{
  "d_expert": 64,
  "norm": "rmsnorm",
  "init": "uniform"
}
Below are experts of layer 4 (counted from 0) of a mixture-of-experts language model. Rows are named router (the router's row for the expert), up (a neuron's input weights, with its number) and show model dimensions 0-255. Each number is 200 + 40 x the weight over its row's rms, rounded and kept within 0 to 999.
After each expert's rows: "mostly gets" lists some tokens that are sent to it at least half of the time. This comes from a sample of Wikipedia text that the model never trained on.

# expert 5
router,234,206,210,146,224,208,156,267,209,277,183,206,207,141,127,194,99,164,202,222,197,178,185,272,234,222,155,161,227,139,208,149,147,187,189,153,214,180,253,168,230,173,222,301,324,160,197,183,218,133,180,199,185,205,223,165,180,180,180,209,177,232,127,187,250,191,161,266,222,175,180,228,187,211,183,222,243,198,203,187,150,159,154,201,191,146,133,229,205,164,141,165,176,171,164,232,219,200,218,216,154,198,199,279,206,235,201,207,219,192,217,215,229,250,213,186,268,114,271,228,196,152,231,210,200,148,240,239,271,265,192,254,152,170,219,173,165,246,255,276,169,205,221,268,208,220,159,189,266,172,253,199,213,177,184,181,195,118,251,219,176,212,233,251,209,278,205,205,171,196,263,163,165,238,209,202,217,147,252,245,180,169,211,196,170,235,136,231,226,257,139,168,178,206,255,168,199,146,291,272,234,190,222,252,152,247,254,239,236,259,197,211,173,209,188,231,277,170,226,194,121,113,251,181,124,193,205,280,151,174,213,171,195,203,206,243,274,209,122,211,252,217,205,215,232,191,169,209,171,171,255,214,260,168,223,279
up0,163,196,188,229,154,236,198,127,185,285,225,222,145,230,202,181,121,201,230,213,101,188,234,226,152,183,191,169,232,169,218,145,185,145,141,169,152,181,219,161,203,252,114,162,246,172,224,175,155,151,245,242,188,249,165,172,208,267,220,198,169,163,154,206,219,238,118,226,195,234,233,244,142,109,150,170,231,186,191,188,188,212,222,188,242,156,172,192,129,174,209,220,272,203,225,241,190,216,145,225,246,201,234,226,199,186,192,145,169,228,232,216,189,196,185,185,217,173,236,275,175,164,265,186,177,232,237,175,224,213,198,246,257,218,108,250,187,216,166,205,205,307,274,272,189,178,177,119,136,213,189,191,240,198,220,157,206,216,218,225,235,183,211,171,226,186,195,223,111,186,223,228,213,224,285,199,147,146,189,268,195,214,124,218,169,219,225,276,182,197,308,284,187,157,174,186,259,170,189,228,297,152,144,259,252,187,246,223,183,228,241,225,144,178,202,198,150,150,261,254,266,271,166,148,183,245,193,210,217,235,141,241,170,194,189,206,193,163,168,176,184,252,236,190,199,216,262,267,143,188,223,150,246,147,235,213
mostly gets: " moved", " died", " returned", " him", " death", " came"

# expert 96
router,165,232,159,228,159,156,180,184,161,139,275,214,199,275,211,104,257,131,219,255,219,201,206,183,197,231,220,157,178,145,268,228,195,233,179,305,209,133,192,178,198,145,234,238,122,187,122,142,182,261,186,172,185,239,181,236,175,209,145,150,228,219,202,232,156,201,161,228,157,240,213,230,283,147,151,162,147,192,231,159,142,192,231,161,206,168,247,190,240,199,210,261,235,198,161,190,184,129,284,211,147,159,236,214,170,185,148,215,213,192,210,268,223,184,279,168,270,154,194,150,228,139,161,273,231,198,229,225,186,159,239,196,174,172,255,132,186,206,168,258,244,193,160,181,178,249,234,236,166,204,136,241,179,224,158,184,117,185,163,133,187,205,188,192,265,173,269,210,214,166,219,168,201,177,217,247,131,246,122,185,188,213,253,173,210,145,240,189,189,196,211,253,170,145,181,181,167,283,202,195,190,166,224,211,225,180,166,193,239,171,202,216,208,215,274,233,145,187,140,205,238,224,197,279,206,181,103,157,221,189,207,257,232,208,178,190,188,192,146,167,243,209,141,159,137,271,240,183,262,254,178,218,261,163,256,152
up0,228,187,239,249,183,242,213,253,204,265,256,212,208,242,216,235,138,187,194,211,185,130,243,176,137,154,246,192,257,230,162,153,218,137,166,180,229,240,201,210,218,211,161,208,194,245,147,207,260,233,238,236,188,184,193,201,174,277,195,174,183,246,135,177,233,193,211,207,136,296,188,205,242,187,252,151,177,154,276,240,151,146,78,148,223,228,239,169,200,267,181,227,159,194,220,224,245,261,246,245,188,243,193,147,222,142,168,211,145,116,233,185,197,274,247,252,271,168,198,267,147,151,215,199,283,202,200,126,221,197,215,216,247,153,133,231,221,140,206,210,156,200,205,190,192,225,263,145,208,224,208,219,173,224,233,137,251,192,177,150,211,147,121,191,188,258,153,236,222,166,219,184,197,181,163,299,170,193,220,177,208,276,181,213,158,195,160,168,179,169,150,161,178,209,164,219,197,96,209,212,200,194,204,222,232,256,256,192,184,151,227,222,251,276,139,214,258,191,107,166,200,242,145,142,276,177,207,252,229,226,190,243,252,206,248,219,141,146,190,190,244,213,183,127,171,157,167,230,225,174,211,237,226,224,178,223
mostly gets: "che", "ae", " south", " north", " Mount", " pre"

# expert 104
router,214,150,178,145,119,172,170,221,255,149,204,127,172,153,177,186,169,151,194,196,203,165,194,124,176,193,157,176,188,209,197,109,230,214,179,175,189,221,208,178,310,207,157,224,171,256,192,221,140,205,171,164,209,247,226,139,299,165,256,273,141,132,185,169,240,192,175,154,154,199,233,238,175,213,204,204,245,178,172,148,185,241,199,255,201,274,171,195,149,201,201,195,243,204,243,209,147,214,201,146,223,203,234,166,197,201,131,117,197,191,186,172,182,149,240,158,241,224,165,232,141,218,185,137,89,147,111,263,113,205,185,211,203,246,143,210,164,218,200,149,187,125,255,122,213,135,293,204,179,165,216,186,190,184,229,169,163,160,236,140,200,220,262,205,253,137,183,218,198,191,171,205,223,146,205,196,162,274,239,250,229,233,165,243,181,167,202,238,188,178,105,196,205,158,186,198,217,140,224,193,159,217,225,250,117,241,185,208,169,156,217,211,174,119,175,217,195,229,184,232,233,173,281,143,220,226,180,273,154,242,235,185,228,225,205,192,203,185,240,174,124,212,262,248,155,202,201,123,176,141,233,226,167,167,224,181
up0,298,203,271,186,166,207,226,244,241,190,121,164,190,169,165,201,243,205,203,115,215,207,115,192,199,221,149,200,244,266,173,162,190,244,248,290,257,112,170,130,231,235,235,303,178,188,144,188,200,181,159,196,193,187,245,158,185,200,191,213,126,166,235,186,256,162,196,245,271,220,204,187,158,200,236,199,179,212,262,142,115,175,206,190,192,129,214,137,217,217,208,164,171,151,200,168,160,207,143,273,166,219,143,135,148,205,201,202,234,257,222,140,215,187,197,182,280,221,194,209,172,271,240,162,152,278,153,235,241,230,248,234,257,167,180,191,249,189,274,201,161,179,251,193,263,182,185,203,238,171,204,208,128,133,218,206,177,189,257,169,216,268,241,179,217,200,229,245,247,213,245,228,209,198,233,180,221,175,234,249,271,219,183,192,179,276,199,217,164,145,203,151,170,229,183,178,157,240,272,211,124,166,212,126,142,249,216,204,144,150,196,225,258,213,153,238,207,190,195,184,195,210,177,251,213,233,149,180,242,213,126,174,216,206,222,271,234,282,191,232,161,208,198,140,181,124,164,184,259,219,208,231,153,258,199,176
mostly gets: " by:", " including", " Country:", " name:", "s:", " Total:"

# expert 86
router,159,172,240,212,189,269,260,179,170,185,216,204,239,229,145,193,213,217,171,216,181,212,192,229,298,189,215,217,247,239,169,189,247,209,186,254,198,180,248,182,256,178,248,253,124,147,225,120,163,202,124,225,120,192,258,267,186,147,212,186,200,142,207,206,190,216,199,178,121,199,212,140,256,216,144,169,217,185,229,209,151,168,194,202,253,140,211,164,248,163,214,162,242,254,164,151,166,181,246,261,203,137,171,236,156,178,186,205,181,190,231,250,219,277,192,216,193,195,122,229,169,218,160,240,269,157,205,173,248,261,260,196,216,152,212,173,283,253,199,225,273,223,223,258,146,218,162,183,205,237,223,193,249,262,160,244,171,211,178,209,158,282,192,234,215,221,176,204,176,140,211,200,170,210,194,192,267,150,178,207,178,159,156,224,184,125,157,247,141,244,321,196,222,220,219,170,149,212,288,249,272,214,157,231,255,181,171,166,187,212,244,225,217,232,261,217,230,239,184,197,166,257,155,226,244,260,229,123,217,230,184,236,193,179,217,207,192,213,169,178,274,327,226,145,253,171,211,201,172,210,99,162,252,199,230,220
up0,188,220,214,245,145,204,251,285,203,204,177,128,205,236,220,240,163,218,204,246,244,223,234,239,212,201,221,164,174,216,103,273,168,200,116,134,192,210,256,230,135,243,151,220,242,141,214,166,62,237,161,191,186,220,186,172,252,148,210,185,214,175,198,169,210,191,261,216,166,282,211,215,190,214,169,188,216,159,181,175,244,234,155,142,238,167,185,192,171,257,248,261,310,203,190,185,162,219,244,230,193,189,165,229,222,204,166,190,119,210,235,189,225,247,268,211,233,145,172,200,180,204,196,134,208,163,210,230,205,255,306,257,212,191,285,205,190,190,259,246,165,202,225,210,230,178,246,202,122,135,227,151,228,148,229,260,153,201,191,191,214,223,242,177,147,268,165,169,192,199,157,241,124,213,162,167,189,245,153,192,265,262,148,229,218,146,211,207,227,163,288,211,217,182,225,203,224,255,167,228,190,257,142,191,176,266,226,131,208,236,271,246,169,199,170,192,248,250,181,79,161,204,205,226,215,170,255,159,225,194,176,256,249,165,211,170,232,200,253,178,244,235,153,231,152,247,183,243,157,167,173,229,218,213,166,218
mostly gets: " MPC", " aircraft", " water", " light", " Mount", " ship"

# expert 121
router,201,153,243,195,225,235,179,256,141,183,230,200,167,178,150,166,226,224,220,282,190,154,175,192,183,140,184,202,163,271,144,246,275,223,253,282,217,161,174,268,192,232,220,213,153,178,202,239,177,225,196,173,183,169,252,238,146,147,153,208,181,200,185,222,184,124,238,205,233,172,185,171,235,226,131,232,248,228,129,99,132,188,250,119,240,136,210,202,243,137,242,152,159,249,228,256,247,153,234,214,171,258,177,157,196,138,168,255,234,191,231,258,238,145,147,225,216,131,190,240,269,251,190,218,159,175,189,219,168,250,252,118,189,272,234,189,225,164,201,250,167,159,164,132,213,209,237,129,244,249,213,219,148,180,184,182,211,235,276,206,218,191,201,182,197,164,190,205,168,207,213,181,225,220,213,178,200,253,191,279,136,267,190,217,224,221,247,283,136,249,242,238,159,202,186,142,227,261,143,196,226,244,196,245,182,178,175,255,163,175,214,154,260,240,197,128,212,160,146,240,154,226,137,174,228,188,138,164,135,213,195,180,166,225,242,198,249,250,223,196,287,139,198,259,222,188,164,218,170,208,145,227,236,185,195,173
up0,227,158,154,271,258,240,236,225,204,188,240,194,252,183,224,243,219,166,274,175,197,230,174,196,188,215,191,233,170,149,164,198,168,206,202,172,170,237,194,151,225,179,157,166,224,188,188,256,196,204,232,205,171,168,273,154,200,145,153,253,234,263,232,212,175,142,191,192,105,253,202,216,290,214,253,199,178,211,206,161,151,198,200,216,200,229,190,240,219,211,151,126,202,223,151,201,150,202,164,222,220,139,158,215,215,191,167,160,250,247,133,207,127,253,134,223,195,227,169,226,184,230,176,257,91,224,226,183,295,193,288,228,229,124,161,289,290,235,198,253,213,179,166,255,249,186,250,153,257,199,216,228,211,224,165,191,155,270,201,251,181,200,221,184,290,168,284,172,306,266,184,222,190,208,241,247,203,205,247,222,196,217,182,197,176,219,210,305,146,172,173,224,214,180,206,165,206,277,195,237,210,212,150,214,234,173,144,203,203,271,154,187,155,224,299,150,178,197,218,244,167,152,209,154,213,222,208,266,195,164,165,219,245,143,229,246,207,188,120,166,233,229,177,160,193,255,133,262,213,213,208,174,156,167,150,153
mostly gets: " Na", " Coordinates:", " Ali", "ń", " Raj", " Hu"

# expert 18
router,206,149,199,271,198,199,125,217,191,192,195,216,221,173,255,193,229,241,198,164,250,191,197,241,123,154,142,206,112,193,194,236,197,224,243,182,175,230,222,239,186,228,270,136,182,173,131,204,185,177,281,210,207,205,154,232,154,206,170,134,184,249,151,163,163,228,218,212,259,140,195,196,166,204,107,215,144,196,257,200,205,257,153,132,239,158,229,194,209,133,135,238,183,227,214,236,180,179,144,274,223,167,215,194,168,239,190,192,243,161,174,253,265,190,239,151,174,221,249,212,225,180,243,233,220,172,260,113,196,173,187,159,204,187,170,210,247,235,228,211,188,203,160,89,202,197,197,178,267,238,162,133,216,301,204,163,241,206,172,183,212,246,248,128,132,148,252,243,190,253,238,221,237,279,225,218,252,276,185,149,228,199,183,242,217,234,241,208,176,154,235,222,216,167,166,163,180,302,246,129,171,159,236,151,207,149,197,218,212,206,212,177,172,172,154,209,144,174,233,202,249,259,122,172,165,247,216,131,133,232,265,182,207,216,218,231,164,205,148,241,259,203,220,201,190,191,184,265,134,234,152,286,161,225,176,149
up0,189,195,235,147,157,261,184,217,219,167,232,201,190,230,185,250,199,227,125,210,188,211,113,173,201,145,134,209,272,230,173,166,175,222,216,207,187,258,185,204,192,172,178,204,282,185,186,313,141,208,194,212,251,163,263,215,168,203,191,178,284,202,226,172,175,227,155,189,167,196,229,213,190,186,192,233,234,189,199,160,204,164,245,169,217,139,170,277,125,180,200,268,109,178,207,155,213,222,130,153,200,195,230,188,230,214,274,244,248,231,131,209,268,175,151,156,221,185,160,242,191,206,214,164,186,200,162,217,151,242,182,218,206,240,176,262,214,210,267,247,265,98,229,222,200,185,195,140,167,227,169,161,162,129,253,237,260,251,225,278,206,141,195,233,168,185,232,185,269,240,229,231,156,196,216,187,179,232,247,246,308,126,223,215,215,244,242,259,137,223,167,186,188,278,189,174,242,191,170,157,160,137,166,216,201,263,254,174,208,137,238,234,159,208,237,163,203,241,246,137,226,132,166,219,182,244,201,267,209,262,200,247,248,151,191,220,179,138,216,185,178,157,220,240,194,182,114,161,131,151,241,208,181,217,268,152
mostly gets: " Y", " Sh", "uk", " Dar", " Tom", " Ir"